{"d_expert": 64, "router_z_loss": 0.001, "norm_place": "pre", "rope_base": 500000.0, "attn_scale": 0.0884, "init_std_qkv": 0.0213, "init_std_up": 0.0213, "beta1": 0.95}
Below are experts of layer 3 (counted from 0) of a mixture-of-experts language model. Rows are named router (the router's row for the expert), gate (a neuron's input weights, with its number), up (a neuron's input weights, with its number), down (a neuron's output weights, with its number) and show model dimensions 0-47. Each number is 128 + 32 x the weight over its row's rms, rounded and kept within 0 to 255.
Before each expert's rows: a language model's description of what the expert responds to; "comes before" lists some tokens at least twice as common just after its tokens as in all text. This comes from a sample of Wikipedia text that the model never trained on. Tokens count by the router's weight.

# expert 55
Units and measure nouns. Measurement units and quantity nouns after numbers or a, such as km, feet, meters, height, years, hours, length.
comes before: " of", ".", ",", ")", " and", " ("
router [107 144 122 137  99  98  78  89 165  81 137 155 119  75 164 113 128  84 102 160 137  72 102  98 159 113 136  96  88 138 126 155 178 153 165 123 108 102 133 136 174 133 169 166 163 132 166  98]
gate0 [ 76  84  99 115  95 147 116 147 104  72 123 146  94 175 113  86 147 128 126  86 120  77 120 153 132 135  77 170 133 129 164 121 110 117 151 153 151 107 187 132 243  65 138 166 109 177  61  90]
up0 [169 166 169 168 125 100 112 131 125 225 178  31 149 102 111 150  74  54 125 127 129 158  99 129  99 119 131 142 115 135  86 121 140 168  93 125 153 131  99 109  51  77 127 147 142 127 104 153]
down0 [141 116 142 142  96 148 177 124 132 187 125  63 130 125 187  99 137 129 112 177 124 131 148 178 167 111 142 104 147  93 174 117 119  79 146 166 120 111 131 126  87 180 128 125 130 158  92 131]

# expert 61
Temporal prepositions, racing tables. Prepositions like in, during, since, until, and tokens in NASCAR racing result tables, such as indicate, team names, rookie markers.
comes before: " the", "-", ")", " Chevrolet", " hp", " /"
router [ 93 144 141 168  95 118 113  80 157 102 175 128  74  99 158 145 103  87  92 174  79  87  87 102 115 112 176 104  74 148 107 166 176 155 176  91 115  79 142 128 162 144 168 155 130 130 170 152]
gate0 [ 87 101 128 195  83 202 128  95  83 127 134 120  96  98 130 129 140 123 166  85 189 110  43 142  83 181  88 120  86 126  87 146 154 134 153 139  84 123  97  97 148  70 144 113  83 103 140 104]
up0 [134 108 133 108 127 106 158 186 162 100  59 133  97 107 196 135 152 155 156 173 134  80 110  89 143  96  66 179 102 110  64 112  74 177 136 122 101 128  76 164 133 181 142 162 126  82 106 125]
down0 [149 161  95 103  82 146 191 140 118  96 149  86 146 187  73 190  68 123 175  95 164 143 103  97 153  97 172 143 107 100 177  76 167 171 100  99  63 149 120 124 161 143  93 139 149 145 140 139]

# expert 29
Taxonomy, place-name endings. Line breaks and final pieces of Latin genus or order names and place names, such as Haniffia, Caryophyllales, Carolina.
comes before: "-", "\n", "=", "The", " The", " It"
router [ 87 131 154 163  77 117 121  79 168  90 166 129  85  90 176 130 105  85  98 175 105  82  98  96 152 104 158 121  79 137 107 150 187 167 160  82 122  90 142 107 146 137 159 135 146 111 190 125]
gate0 [103 197 107  87 102  78 115 149 144 123 113 149  81  65 147 107 101  98 107 158  93  98 131 146 120  57 135 117 139 118  54 178 143 134 116  97  73 121 131 149 156 152 189 149  99 121 178 110]
up0 [117 161 152 161 106 138 126 157 154 100 168 121  90 154 133 159 106 104  84 127 128  74 168  88 115 124 134 174 118  85 104 179 174 151 118 125 158 149 113 110 140 108 105  88 125  84 115 116]
down0 [109  59 140 129 110 171 154 114 132 102 159 161 126 112  93 142 131  87 139  95  97 129 178 108  80 153 128 140 116 141 130 136 104 161 170 128 101 142  66 178 113 157 123 163 167 133 119 123]

# expert 59
Paragraph breaks before headings. The second line break of a blank line after a sentence, before a heading like == Career == or a new paragraph.
comes before: "==", "===", "The", "In", "=", "===="
router [ 96 151 123 169  99 158 121 123 149 109 175 111 136  97 111 139  98  81  64 144  83  72  75 113 143 117 143  78  73 174  74 145 137 147 145  67 121 110 144 101 157 111 170 133 171 136 174 125]
gate0 [ 74 141 207  88 153  64 114 129 106 131 148 100  89 142 100 133 111 138  77  98 126 119  98  47 117 102 110 171 115 143  74 141 149 118 127 144 146  95  90 169 138 105 154  94 153 127 116 151]
up0 [156 124  61 159 176 114 122 125  87 109 115 130 165 172 105  91 177  76 200 168 104 111 136 161 108 178 143 118  81  99 164 113 125 102 105 120 160 160 112  88 149 120  89 149 117 120 172  95]
down0 [148 124 138 154 109 118 136 107 122  92 107 115 122 115 163 158 105 111 164 142 142  68 117 102  90 103  74 170 136 129  74 158 215 143 105 167 162  89  94 165  59 108 100 132  82 122 121 130]

# expert 6
Action and process nouns. Nouns and gerund endings naming activities or processes, often after a or the: research, training, attack, shout-ing, target-ing.
comes before: "s", " of", ".", " and", " in", " to"
router [117 120 138 172  89 154 110  95 134  85 157  85  98  94 166 143 126 115  54 168 115  79  95 114 106 104 168  77  91 142  97 123 155 148 165 104 149  77 103 121 122 149 158  95 155 143 208 180]
gate0 [119 168 155  88 100 162 151 136 130 123 139 184 137  88 129 117 136  91 198 156 102 132 112 126 126 117 146 131 103 107 136 119 152 179 135 140 112 141  94 122 146 166 128  91 124  82 141 130]
up0 [ 87 153 141 112  99 135 159  99 143 108 160 122 215 174  91 113 133 137 111 142 123 166 118 103 128 134 161 113 129 144 126 113 103 131 166 190 156 165 134 101 149 119 151 140 121 111  98 204]
down0 [113 111 176 104 137 173  89 178 109 127 103 190  65 202  61 119 105 156 181 165 186 150  92 176 153 157 149 142 138 156 132 120 108 143  99 138  81 193 109 137 138 150 140  94 157 124 146 154]

# expert 62
Directional particles, football positions. Adverbial particles after motion verbs, such as grew up, moved up, along, together, plus position codes DF, MF, FW in squad tables.
comes before: " to", " |", " the", " with", " from", " Carolina"
router [115 165 154 142  75 141  86  63 148 105 136 142  64 107 133 127 123 113  49 169 132  88 104  79  88 113 159 120  87 134  51 128 190 162 149  59 147  79 141 130 128  98 161 143 122  88 145 135]
gate0 [104 155 150 132 118 186  80 136 120 157  91 159 127 114 130  35 119 122 106 153  49 147 161 100 117 117 161 122 192 129 106 162 128 106  98 107 155 117 145 108 103 142 125 119  95 144 153 172]
up0 [146 218 151 106  89 137 143 132 171 126 115 129 127 110 165 141  89 103 149 145 102 139 108 106 139 152 108 148  91 147  99 153 102 125 110  55 137 170 175 166 121  64 139  73 160 128 119  82]
down0 [115  99 132 100 178 121  68 124 161 170 135  57  83 185 142 136 162 167  91 155  72 114 148 102 153 154 121 167 152 134 136 118  81 112 130 151 139 122 153 112 164 139 145  96  98 181 138 114]

# expert 10
Table cell separators. Almost only the pipe separating cells in Wikipedia tables, often after a name or number, plus semicolon-joined numbers like 0; 2;.
comes before: " ", " 0", "\n", " 1", " 2", " 3"
router [102 152 122 129  70 145 124  92 158 138 192 138 109  81 156  95 127 112  63 149  95 115 128 139 102 112 178  91 105 120  75 141 206 168 174 109 131  74 129  92 145  92 177 119 128 119 190 132]
gate0 [137  34 163 124  85 185 139 101 180 147 104 132 148  39 137 127 132 103 123 133 101 141 138 116 169  14 130 108 168 152  56 143 187 149 169 142  94 143 107  84  88  90 169  74 194 170 146 110]
up0 [156 172  86 105 130 175 126 136 196 107 162 154 127 149 132 147 141 104 132 147  85 129  98 152 122 175 195 123 130 153 171 104 110 135 140 132 135  93 137 126 134 112  77 128  77 119 106 124]
down0 [131 107 128 145 136  91  84 136 206 148 114  84 133 139 125  80 128 134 158 122 152  48 178 178 189  89 119 123 135 143 144 133 138 118  37 138 144 152  49 137 165 100  83 162 178 149 120 113]

# expert 50
Verbs after relative pronouns. Verbs and the contracted 's following which, that, who, to, it, such as makes, provide, would, is, that's.
comes before: " the", " a", " to", "s", " been", " that"
router [118 182 201 138  66 141  78  68 161 101 159 161 115 131 179  89 158 120  72 197  75  67  91 124 130  97 142 126  96 149 120 150 151 137 218  69 131  57 123  96 137 135 163 135 119 171 155 140]
gate0 [125  91 129 132 139 117 136  85 114  98 133 127 109 156 132 162 158 105  92  55 102 113 138  62 116  92 116  91  60 152 165 104 118 144  80 119 123 159 124  80 113 150  73 144 105  79 110 158]
up0 [157 222 151 151  49 121 182  80 152 137 115 151 153 111  68  92  87 130 139 146 154 171 125 193 107 174 151  78 141 125 123 188 115 126 122  61 129  98 124 117 134 133  97 174 155 169  98 132]
down0 [ 81 110 105 102 141  81 113  87 112 137 131 206  56 129  98  82 149 127 102 127  98  83 150 138 135 107 115 170 118 137  92 115  47  50 125  98 111  86 131 144 145 159 102 129  95 101 116 166]

# expert 25
Infobox field separators. Colons and commas after infobox fields like Country, Province, County, plus taxonomy labels and name particles like de, du, von.
comes before: "\n", ":", " a", " /", " United", " India"
router [137 110 160 171 110  88 152  96 159  70 173 140 108  81 174  65 124  94 129 150  89 118  92 133 141 105 148  88 111 162 111 120 206 168 162 103  86  64 161 125 168 103 154 125 109 142 125 107]
gate0 [ 92 127 184 135 135 128 104 109  70 157 185  98 112 119  75 153  70 156 108 124 110 147  91  91  66 168 152 178  99  91  43  84 119 116  67 110 116  87 124 131 115 145 165 119 109  92 168 184]
up0 [117 103 157 163 150  90 151  89  96 158 135 118 114 129 112 104  85 175 125 147  72 147 128 167 121 146 167 171 157  64  56 144 114  85  29 118  79  64 121 122  49 154 140 156  91 147 155 152]
down0 [100 141 134  92 149 142 132 112 100 149 187 153 112 145  99  41  88  72 103  75 111 146 151 170 121 144 135 102 129  95 141 145 159 110 165 141 120 116 115 100 114 140 111 148 163 158 130 153]

# expert 47
Digits in numbers. Digit pieces inside decimals, times, coordinates, scores and table figures, such as 1:01.43, 268.94, 50.850°N.
comes before: " |", " m", " km", " million", ")", "N"
router [ 83 115 147 172 105 119  76  61 199  96 180 122 109 102 150 152 125 105 127 181 127 111 109 141 130 113 152 132 115 130 144 158 236 160 146 102 108 105 115  97 159 140 193 129 196  97 169 163]
gate0 [ 85 131 143 110 135 124 126 157 146 183 140  54 129 165 129 140  95  75 127 135 163 150 125 104 152  83 201 129 138 140 100 176 201  88 134 116 155 148 106 122 111 109 152  90 155 101 203  86]
up0 [197 141  88  81 103 162 150 114 130 108  79 188 120  94 111 114 190 159 117 137 102 102 212 202  58 158 103  70 120 164 102 143 127 103 134 106  66 135  97 146 137 141 146 159 117 104  91 197]
down0 [ 95  66 123 174  59 172 110 133 139  90 105  88 131 109 200 184 145 124  98 109 109 110 115 111 117 122 116 119  56 143 154 188 133 122 110  78 158 162 139 136 129 131 169  87 137 165 128 173]

# expert 12
Location prepositions. Prepositions, articles and compass words in place or venue phrases, such as located at, near, in the, North, Southeast.
comes before: " the", " time", " York", " end", " Carolina", " New"
router [ 96 114 129 151  85 118 118  71 160 108 174 147  99  77 154  86 112 105  84 166  63 119 130 122 136 123 188 115  53 146  94 105 172 185 153  99 103  84 132 105 152 111 178 123 121 100 128 132]
gate0 [ 82 147 108 124 158 128 158  55  81 160 112  82 121 113 131 153  97 130 175 121 100 124  92 124 131 135 165 145 107 127 137 117 143 166 130 116  99 122 168  70  84  84 143 151 141  88 136  60]
up0 [ 58 115  88 182  73 123 127 133 140 143 107 169 110 182 140  99 129  56 104 149 142 117  97 120 133 140 127 122 123 167 113  43 114  85 144 143 166  92 120 140 133 179 119 125 123 151 158 152]
down0 [123 174 152 175 147  90 145 173 112  96 132 200 129 114  57 103 164 120 148 146 137 191 156 143  89 185 173 146 117 133 172  70  94  95 154 117 141 123 102 151 104 176 132 183 104 157 140 115]

# expert 16
Word pieces after hyphens. Word pieces following a hyphen or dash inside compounds and names, as in Grown-ish, point-and-click, Under-17, plus infobox field words like Clade, Genres.
comes before: ":", "ed", "-", " by", " touchdown", "ing"
router [113 146 150 152 116 119 128 131 167 115 174 136 105 100 172  99 107 126  88 149  96  94 106 107  99 110 193 103 104 157 117 161 254 142 142  82 135 103 135 141 158 112 133  87 151 126 134 108]
gate0 [136 144 127  64 153 143 115 107 100 150 123 125 136  86  79 143 125 127  92 132  93 140  77 118  79 136 133  96 111 105 162  84 109 145 148 149 129  82 100  89 181 133 159 137 130 145 142 157]
up0 [110 120  57  95 145 100 106 140 112 138  94 154 110 140 137 154  98  88 133 132  83 109 153 142 125  88 162 166 124 116  89 170 107 129 117 120 126 121 142 107 213 176 122 121 140 155 124 142]
down0 [117 170  78 133 190 142  79 114 155 176  67 150 127 150 121  97 121 139  94 127 147 181 173 130  92 102 136 118 115 153 106 137 181 117 138 104  81  45  79  91 177 120  98 116 143 109 154 110]

# expert 39
Plural group nouns. Plural s endings and nouns for groups of people or things after the, such as players, species, troops, members, Castilians.
comes before: " of", ",", ".", " were", " and", " are"
router [114 132 120 157 107 118 139  91 150  60 163 116 113  88 159 148 129 104 111 172 106  83  98 104 143 123 135 127  88 162 119 181 165 157 142  69 146  77 131 117 133 121 141 150 165 138 178 121]
gate0 [128 169 173 135 139 124 167 134 119 177 110 126 148 106 130 153 167 147 159 135 139 129 129 151 101  81 160 166 133 132 153 102 122 103 114  60  82 122  81 136 124  95  91 138 146  91  83 103]
up0 [ 85 214 178 139 162 155 188 137 161 154  96 120 165 138 123 126 164 163 163 123 200 117 183 193 124 148 161 183 147 146 130 162 152 173 122 117  93 163 121 168 121  73 164 109 145 120 105 114]
down0 [189  71 114  96 134 128 113  77 110 123 107 148 187 131 134 138  92 119 121 117  84 139 154 169 202 164 113 171 127 117 197 137 144 109 122  57  85 109 157  99 112 183 151 133 152 133 116  84]

# expert 1
Table cells and demonstratives. Pipe separators in sports and results tables, sentence-initial demonstratives like This, These, That, and brand or proper-name starts like Triumph, Trans.
comes before: "\n", " ", " 1", " —", "liter", " Chevrolet"
router [101 137 151 190 102 100 136  80 160  82 199 124  84 108 147 143  92 118  92 178  92  91  99 142 122 126 154 126 100 129 119 140 174 154 158  86 102  85 123 109 149 119 163 126 155 159 170 158]
gate0 [124 138 103 161 130 170 133 137 150 114 138 116  96  94 158 164 188  75 106 208  86 109 102 140 178 142 125 104 124 171 120 128 169 133 182 129 175 109 124 173 137 130 144 100 140 184 203  85]
up0 [138 148  97  70 138  74  64 101 151 103 114 176 137 154 119 171 124 148 116 115 131 136  79 102 139 145 160  89 121 166  80 135 138 171 104 101  98 113 154  85 143 144  97 101  84 106  58 139]
down0 [108  90 178 133 120 129 147 107 141 141 127 118  98 131 215  78 125 142 122 152  77 161 134 110 163  80 210 126  85 134 144 122  66 164  98 122 183 129 109 202 124 137 161 105  87 179 122 143]